python train.py --n_layer=8 --d_model=128 --n_experts=256 --experts_per_token=8 --d_expert=32 --d_shared_expert=0 --activation="tanh_gelu" --moe_layers=[1, 2, 3, 4, 5, 6, 7] --router_score="sigmoid" --normalize_top_k=true --routed_scale=1.0 --balance_loss=0.0019 --balance_bias=true --router_cosine_scale=14.0 --init_std_router=0.0322 --lr_router=0.00089 --vocab_size=7669 --norm="rmsnorm" --norm_eps=1e-06 --tie_embeddings=true --optimizer="adamw" --lr=0.00361 --beta1=0.95 --beta2=0.95 --batch_tokens=65536 --seq_len=512 --train_tokens=258400000 --steps=3943 --dataset="wikipedia_en"
Below are experts of layer 2 (counted from 0) of a mixture-of-experts language model. Rows are named down (a neuron's output weights, with its number) and show model dimensions 0-127. Each number is 50 + 12 x the weight over its row's rms, rounded and kept within 0 to 99.
Before each expert's rows: a language model's description of what the expert responds to. This comes from a sample of Wikipedia text that the model never trained on.

# expert 49
Nouns for roles, family and life in biographies after his or the, such as head, father, first, work, plus 20 starting years.
down0:65 42 77 45 44 69 83 51 59 46 87 66 43 49 55 53 49 61 32 62 54 59 39 47 52 36 37 61 46 62 66 61 58 76 52 66 35 39 65 67 37 36 47 47 53 39 50 61 42 46 54 49 50 50 51 48 52 42 14 59 61 43 56 38 32 76 48 53 25 43 49 45 47 53 61 46 27 42 41 51 62 76 60 40 67 61 58 56 57 46 65 45 49 50 48 61 38 49 49 57 62 50 48 64 71 71 52 55 51 50 60 53 39 63 63 41 47 36 46 51 46 32 54 69 33 46 55 47

# expert 46
Inner pieces of words and infobox field names such as Con-fl-icts, Sub-d-istrict, Federal-ist, plus career, contract, Position in sports biographies.
down0:44 38 63 47 67 62 54 40 47 31 57 65 58 44 54 55 31 65 53 55 46 60 55 51 57 83 59 66 44 58 59 47 51 73 56 39 21 42 53 47 63 40 48 19 45 41 63 33 55 55 41 42 35 63 47 55 55 52 33 57 61 51 39 35 36 61 40 66 63 55 59 85 39 69 41 40 47 66 72 60 37 48 48 38 42 32 54 55 61 62 61 35 64 56 61 51 44 60 52 59 60 47 23 51 48 59 46 44 50 52 25 51 59 70 49 60 50 60 50 69 47 39 53 24 45 40 37 66

# expert 37
Commas and to after dates and numbers, as in April 3, 2021 and 1987 to 1991, plus the word piece prov.
down1:51 44 60 64 53 39 51 36 51 56 48 54 51 39 67 60 55 61 52 49 64 46 40 57 55 36 60 32 35 48 56 45 43 68 71 40 42 23 40 44 44 41 60 61 47 67 22 46 60 60 53 46 38 33 57 50 31 35 63 62 32 66 39 44 60 50 58 58 67 69 50 64 56 48 45 60 46 43 37 24 44 57 53 29 36 67 38 52 49 53 45 46 54 35 66 46 60 36 45 49 58 67 66 40 55 47 47 64 50 67 51 57 25 44 49 64 63 61 73 49 48 40 58 58 47 78 16 77

# expert 39
Lone space tokens before years and numbers in lists, tables and dates, plus mid-word pieces like s-hed, Th-urs.
down0:48 43 57 45 35 53 35 49 47 47 55 37 57 58 44 50 27 57 53 29 53 35 42 29 52 44 52 71 57 54 40 47 52 39 47 80 56 63 46 63 62 76 80 38 46 39 72 72 52 65 34 77 29 51 52 52 41 58 56 48 36 59 38 54 65 70 44 53 47 39 60 62 63 48 52 49 34 69 43 59 48 69 55 35 46 40 70 41 44 40 40 36 58 58 65 59 62 51 51 42 47 44 54 33 27 38 51 69 49 43 53 39 30 66 69 55 75 41 50 47 67 55 51 48 59 56 43 67

# expert 29
Words from reviews and plot descriptions of films and books, such as written, directed, story, choreography, Best, as well.
down0:37 29 45 43 44 43 54 59 42 66 58 29 45 44 45 43 45 44 54 55 49 44 58 53 50 51 70 42 69 79 56 35 62 41 33 61 42 55 31 61 63 60 36 55 72 56 48 59 45 50 51 60 49 77 49 44 47 50 32 40 61 53 49 55 53 43 53 30 29 39 40 42 37 67 25 54 63 67 39 71 59 66 54 49 47 79 41 30 63 41 50 55 48 51 34 47 50 51 47 51 62 24 52 38 51 65 31 37 37 62 30 32 46 45 69 51 32 58 54 56 50 82 51 51 45 44 67 48

# expert 0
Coordinators like or, and, any, either, plus word-initial pieces such as ar, Ar, un, an, ter inside longer words.
down0:44 66 59 46 63 70 35 69 51 77 48 38 54 59 51 37 60 50 46 55 47 70 71 39 37 57 41 71 62 49 48 31 41 48 61 67 33 58 21 57 48 58 61 42 52 61 62 38 34 70 45 71 60 67 39 55 52 66 30 56 53 52 56 43 37 43 60 45 24 44 43 45 54 49 57 57 42 56 29 72 47 44 55 40 45 60 54 40 38 61 54 58 57 44 54 38 55 30 71 24 66 39 39 52 37 43 56 46 66 52 57 51 67 51 34 61 30 65 33 61 51 35 62 42 39 56 48 66

# expert 21
Word-initial pieces in tables and lists, often month abbreviations and capital prefixes like Mar, Jun, P, M, and Hull.
down0:58 32 39 35 73 54 67 38 60 58 53 35 45 32 48 50 40 30 63 39 62 45 42 51 34 43 62 54 52 39 57 65 65 56 30 38 43 46 68 80 40 33 49 57 54 37 36 48 57 21 45 56 39 52 44 52 67 41 74 47 34 44 33 41 28 52 52 46 36 36 67 35 64 63 57 51 45 54 20 54 71 30 36 34 66 40 52 33 39 49 60 61 40 52 54 53 62 46 43 54 33 51 55 40 57 47 66 60 45 47 46 46 50 46 69 64 34 60 48 61 67 48 59 61 46 27 53 43

# expert 13
Word pieces after an initial capital letter in names and acronyms, such as M-ain, M-en, F-est, J-A-MS, AP.
down0:67 51 36 56 49 51 52 63 60 38 60 62 36 44 53 56 68 53 43 56 41 59 56 71 41 18 71 51 58 49 42 59 36 55 48 72 41 56 34 58 50 68 66 37 53 66 47 52 56 56 56 54 41 35 50 51 45 56 66 53 41 48 64 59 56 62 60 50 48 41 39 47 42 59 58 57 34 54 49 65 66 50 47 64 65 51 59 71 59 47 52 13 53 59 48 43 37 66 31 53 65 84 40 40 40 65 47 51 71 41 50 64 47 57 19 64 66 28 65 34 53 48 69 60 43 40 34 57

# expert 19
Latin-style endings of taxon and place names in species lists, such as -ia, -ica, -idae, -ata, plus colons after list labels.
down0:66 38 48 57 47 50 60 37 42 54 56 46 48 31 60 60 36 54 42 38 48 59 52 45 54 53 53 48 53 41 61 25 61 71 65 34 50 47 48 58 37 64 54 26 33 48 32 50 22 43 69 46 39 59 60 44 56 80 26 47 65 66 31 34 75 44 52 37 57 52 45 61 44 34 49 46 60 61 55 55 53 57 52 33 54 37 61 34 67 47 77 39 83 41 34 29 50 65 57 55 40 50 65 58 65 63 48 52 43 41 51 57 49 65 71 42 51 58 37 53 49 42 46 57 38 57 67 35

# expert 33
Common verbs and word pieces after was, the or to, such as then, made, left, base, en, iss.
down0:51 59 62 70 60 61 66 47 80 72 53 49 64 45 50 46 62 58 43 61 74 55 63 47 66 40 52 32 46 69 45 68 55 46 34 60 44 65 49 30 43 68 52 49 41 80 42 53 39 58 38 56 45 46 36 53 51 48 67 49 60 63 53 32 45 42 50 55 46 42 60 46 42 45 42 48 58 46 48 49 60 11 48 43 29 51 59 49 39 29 34 46 41 66 44 31 75 45 56 55 35 56 61 44 63 49 50 43 39 69 21 53 51 21 49 61 52 58 27 50 50 55 55 60 63 51 40 64

# expert 27
Column separator pipes in wiki tables, plus word endings like fle-et and Broad-cast, and words such as high, List, Rock.
down0:38 41 57 25 38 66 42 48 59 30 44 46 28 69 61 40 51 65 55 61 34 52 40 67 48 36 74 54 47 40 37 51 57 57 45 30 57 64 75 46 57 63 57 52 43 44 50 44 38 52 67 67 52 42 38 32 30 59 58 51 49 41 52 49 74 43 69 42 54 49 15 55 35 63 54 55 50 48 49 50 73 53 50 45 49 50 40 42 58 71 36 34 56 58 58 49 51 32 23 71 49 33 43 60 51 52 74 59 50 49 57 48 50 46 55 37 78 67 64 41 33 46 50 52 49 31 54 65

# expert 9
First word piece of capitalized proper names and words in lists and tables, such as Bal, Ros, Cl, Le, San.
down0:40 41 51 46 46 39 39 51 41 62 40 30 42 44 58 44 57 53 45 56 48 60 63 50 60 43 47 33 46 61 55 24 39 57 32 54 35 44 31 48 41 57 38 67 43 49 54 44 55 48 60 52 81 26 41 40 54 37 55 62 35 63 36 62 52 44 51 31 56 70 37 60 41 54 35 43 63 57 30 40 60 54 62 46 55 57 65 51 51 47 51 25 56 43 46 63 66 50 21 52 51 62 37 64 68 47 32 50 44 66 36 37 44 55 54 41 51 64 28 80 28 48 42 32 41 23 70 35

# expert 38
The prepositions of, in, among, de after nouns like University, army, Statue, plus early/late/mid before dates and name-final -th.
down1:60 63 60 64 33 32 61 25 63 33 50 30 44 51 48 38 46 56 66 42 42 70 42 37 66 30 49 51 67 48 50 63 56 49 34 55 51 22 51 46 42 59 73 40 45 88 55 59 47 42 59 69 44 53 50 35 48 73 47 53 57 44 54 48 53 39 76 73 46 48 52 53 36 43 50 29 42 72 64 48 48 70 64 66 40 59 71 52 58 39 59 36 68 64 56 46 39 50 47 43 34 55 50 39 45 59 29 47 57 53 55 27 57 39 42 56 40 56 50 37 53 48 54 44 59 28 56 55

# expert 30
Single capital letters and word starts after spaces, brackets or == headings, e.g. N, See also, elsewhere, Ibrahim.
down0:63 53 74 61 35 57 40 36 41 67 60 57 44 45 42 46 64 38 46 38 54 39 84 46 49 53 41 34 66 47 55 40 56 36 47 72 45 45 48 51 53 56 58 46 38 50 50 62 53 55 48 44 84 30 33 47 59 39 35 39 54 53 33 57 77 58 44 43 35 52 69 51 48 41 55 52 56 53 23 48 44 44 44 60 33 59 52 50 65 67 48 38 71 58 54 42 32 29 48 74 48 50 43 60 17 39 31 35 48 70 60 56 48 31 62 49 50 69 52 59 50 66 46 60 47 50 52 69

# expert 1
Word-internal pieces and accented letters inside foreign names and words, such as Be-ir-ut, Sk-ø-rringe, Verwaltungsverf-ah-ren, plus opening parentheses after headings.
down0:39 23 54 47 45 68 67 54 60 49 46 41 53 47 49 55 31 40 29 49 68 38 39 51 63 53 56 51 39 62 59 64 60 51 51 52 60 56 43 49 39 60 32 37 41 77 53 54 61 50 35 72 72 59 48 40 53 46 10 32 63 48 40 49 33 57 45 35 25 45 55 43 54 58 26 29 64 53 63 55 50 64 55 49 68 44 40 40 40 50 46 41 53 43 47 55 57 43 44 28 69 51 43 48 50 46 59 41 44 44 64 46 59 34 42 29 47 48 55 63 24 54 57 65 46 75 67 73

# expert 44
Capital letters and first syllables beginning names, especially Japanese, Turkish or Asian ones with k, H, K, W: Hokkaido, Akkadian, KRS-One.
down0:43 56 65 71 46 53 53 42 46 57 37 41 53 67 83 38 59 49 55 55 38 66 52 33 58 42 59 42 62 44 44 44 45 42 21 33 36 36 43 31 71 45 67 58 46 69 33 40 51 60 64 61 50 47 50 49 44 76 42 60 71 63 35 49 70 61 57 51 42 37 53 54 64 64 62 50 48 45 38 53 40 74 24 51 50 60 40 57 51 48 42 40 40 69 66 72 26 49 38 71 70 63 56 35 34 51 43 49 48 48 49 59 41 40 51 62 24 56 56 50 53 61 44 63 58 58 35 50

# expert 5
Short word pieces inside names and uncommon words, often after a capital letter, such as Lulu, lousewort, Beginning, Madame.
down0:47 61 47 51 55 53 69 55 32 59 46 25 45 49 54 51 40 17 47 38 25 51 28 46 17 58 37 62 40 57 34 34 41 49 64 60 33 68 40 40 40 73 36 58 49 39 60 52 36 62 30 53 49 49 48 51 40 25 54 27 51 34 63 50 61 46 58 49 39 28 40 50 74 48 49 46 30 39 43 62 55 61 45 35 54 33 36 44 52 58 51 48 47 66 58 60 62 32 31 33 48 60 64 44 58 44 45 38 47 51 54 54 58 72 29 62 41 58 60 69 51 44 54 51 54 57 46 46

# expert 54
Pipe separators between table cells and list dashes, plus serve/served/serving in office-holding text and wid- words.
down1:55 67 49 53 61 37 44 48 59 38 63 57 55 48 52 59 44 41 51 51 58 22 63 35 64 41 53 62 06 53 44 16 51 70 46 43 50 37 74 51 59 59 45 60 55 62 50 43 51 63 44 31 55 45 46 34 41 53 60 60 52 40 48 62 35 48 41 51 60 30 51 48 33 35 47 32 28 55 47 26 47 42 32 70 62 51 52 39 39 62 63 60 69 45 37 55 30 39 48 32 47 50 40 44 51 74 45 66 48 51 45 43 55 49 67 55 34 28 53 69 51 39 41 69 54 54 61 49

# expert 32
Full stops ending sentences or abbreviations (No., U.S., e.g.) and decimal points or dashes between numbers in scores and tables.
down0:43 53 45 62 48 47 44 17 36 63 62 57 39 74 58 61 78 52 57 33 63 63 66 62 67 45 29 45 48 51 70 57 60 54 50 65 58 54 49 67 57 76 46 58 38 38 60 41 62 57 20 58 50 55 37 48 40 38 47 71 47 63 60 57 48 53 49 46 44 66 68 37 55 62 53 71 59 28 68 18 60 57 55 63 51 62 61 58 20 60 53 62 54 46 46 43 65 67 48 40 54 71 38 55 51 49 55 58 45 61 57 59 58 53 44 56 46 46 77 51 52 54 52 57 42 55 34 45

# expert 63
Sentence periods, table row endings, hyphens and numbered-list periods, plus pieces like oc in Kocher and Local.
down0:59 41 65 40 21 47 40 56 45 52 51 48 30 48 51 44 61 72 36 51 45 69 34 43 48 38 46 61 32 65 66 50 56 56 41 53 55 43 39 55 67 59 52 34 48 40 77 40 45 53 19 50 41 47 55 34 38 49 33 28 65 23 54 49 34 43 44 32 41 30 60 67 43 18 74 46 37 42 62 37 49 63 65 86 56 67 51 46 41 53 54 54 49 53 48 42 45 31 61 59 63 47 50 54 36 55 53 55 39 62 45 56 45 41 56 39 62 53 40 62 32 52 41 43 45 55 39 59

# expert 34
Middle pieces of Latinate words after prefixes like com, con, ex, pro, as in Com-per-to, Pro-per-ty, Com-pl-ications, plus table divider rows.
down0:51 57 69 55 30 54 70 59 34 59 51 49 48 23 47 67 55 62 53 45 43 44 55 43 51 57 55 48 52 37 39 59 36 27 48 48 71 48 35 35 44 61 53 49 32 46 55 58 51 58 41 49 30 56 44 54 57 53 55 41 45 24 41 66 45 51 44 65 54 67 53 37 57 49 56 51 36 33 48 43 41 47 55 29 44 45 76 55 56 46 32 54 28 20 50 30 47 35 51 52 67 47 70 40 69 25 65 42 85 67 32 41 42 59 60 31 38 48 45 48 53 58 42 41 56 46 28 51

# expert 56
The word with, and adjective suffixes ic, ric, ental, onic ending words: sarcastic, psychiatric, Leviticus; also to, and, its.
down0:40 51 46 47 74 58 56 45 53 36 55 35 67 53 39 50 41 52 45 69 36 25 50 50 61 37 73 50 38 40 58 46 56 63 41 44 47 69 67 32 41 62 30 32 58 53 44 55 38 50 59 40 40 45 53 45 35 60 33 65 46 60 41 41 52 52 77 47 64 57 69 43 47 75 44 64 54 64 59 65 51 55 37 36 61 36 49 38 37 58 57 60 63 65 40 41 47 68 47 33 75 50 50 60 59 61 50 57 44 43 36 59 56 44 25 78 47 43 54 36 61 44 74 48 22 40 52 27

# expert 51
Word-ending pieces of foreign names and terms, such as Far-id, Aven-id-a, Negrop-on-te, plus dashes and "is".
down0:59 54 34 67 68 45 42 47 54 42 59 54 55 62 56 41 35 70 40 37 28 48 44 52 23 59 41 36 29 62 64 56 42 58 79 41 51 47 45 38 57 53 31 50 63 40 30 56 25 72 46 42 50 54 57 34 48 66 46 39 38 58 61 37 45 28 46 55 48 70 51 44 77 48 56 44 52 63 40 33 39 56 55 37 47 56 70 43 49 33 40 42 65 51 39 58 58 35 37 38 44 42 49 44 46 71 42 61 68 24 29 58 32 46 30 44 36 63 51 55 65 47 48 68 49 58 55 48

# expert 36
Capital letters and short pieces inside abbreviations and names after a capital, like TBD, AB, Yankees, Musharraf, plus number, code, fl.
down0:48 69 62 57 67 43 44 48 58 51 70 51 65 69 41 50 59 57 54 35 30 71 49 26 57 43 72 55 33 58 57 53 35 47 51 78 35 55 53 42 62 36 47 30 53 52 24 73 55 47 51 54 49 40 43 73 38 42 53 39 48 56 73 49 51 53 71 23 71 51 47 41 41 34 56 53 48 41 46 57 37 48 55 51 42 47 66 56 63 52 57 44 45 38 57 40 56 69 58 53 66 62 65 60 53 66 55 68 66 32 49 45 77 38 32 44 37 61 59 59 50 47 68 63 30 55 50 35

# expert 35
Topic nouns in biographies of musicians and athletes, plus table pipes and headings, such as music, film, football, album, own.
down0:42 40 55 52 55 62 28 56 44 62 28 45 50 32 51 50 57 40 47 29 76 35 58 37 45 44 54 75 37 73 72 40 39 45 50 62 56 50 60 65 37 50 58 65 50 36 57 54 43 67 73 46 40 72 67 56 56 62 61 55 38 63 33 55 55 44 45 61 53 70 47 55 78 39 34 52 47 24 53 77 54 45 49 40 53 28 67 54 31 49 76 52 47 57 51 51 40 40 35 45 72 56 49 66 33 43 47 58 49 52 56 40 30 43 26 59 46 59 50 48 36 45 39 45 54 34 50 44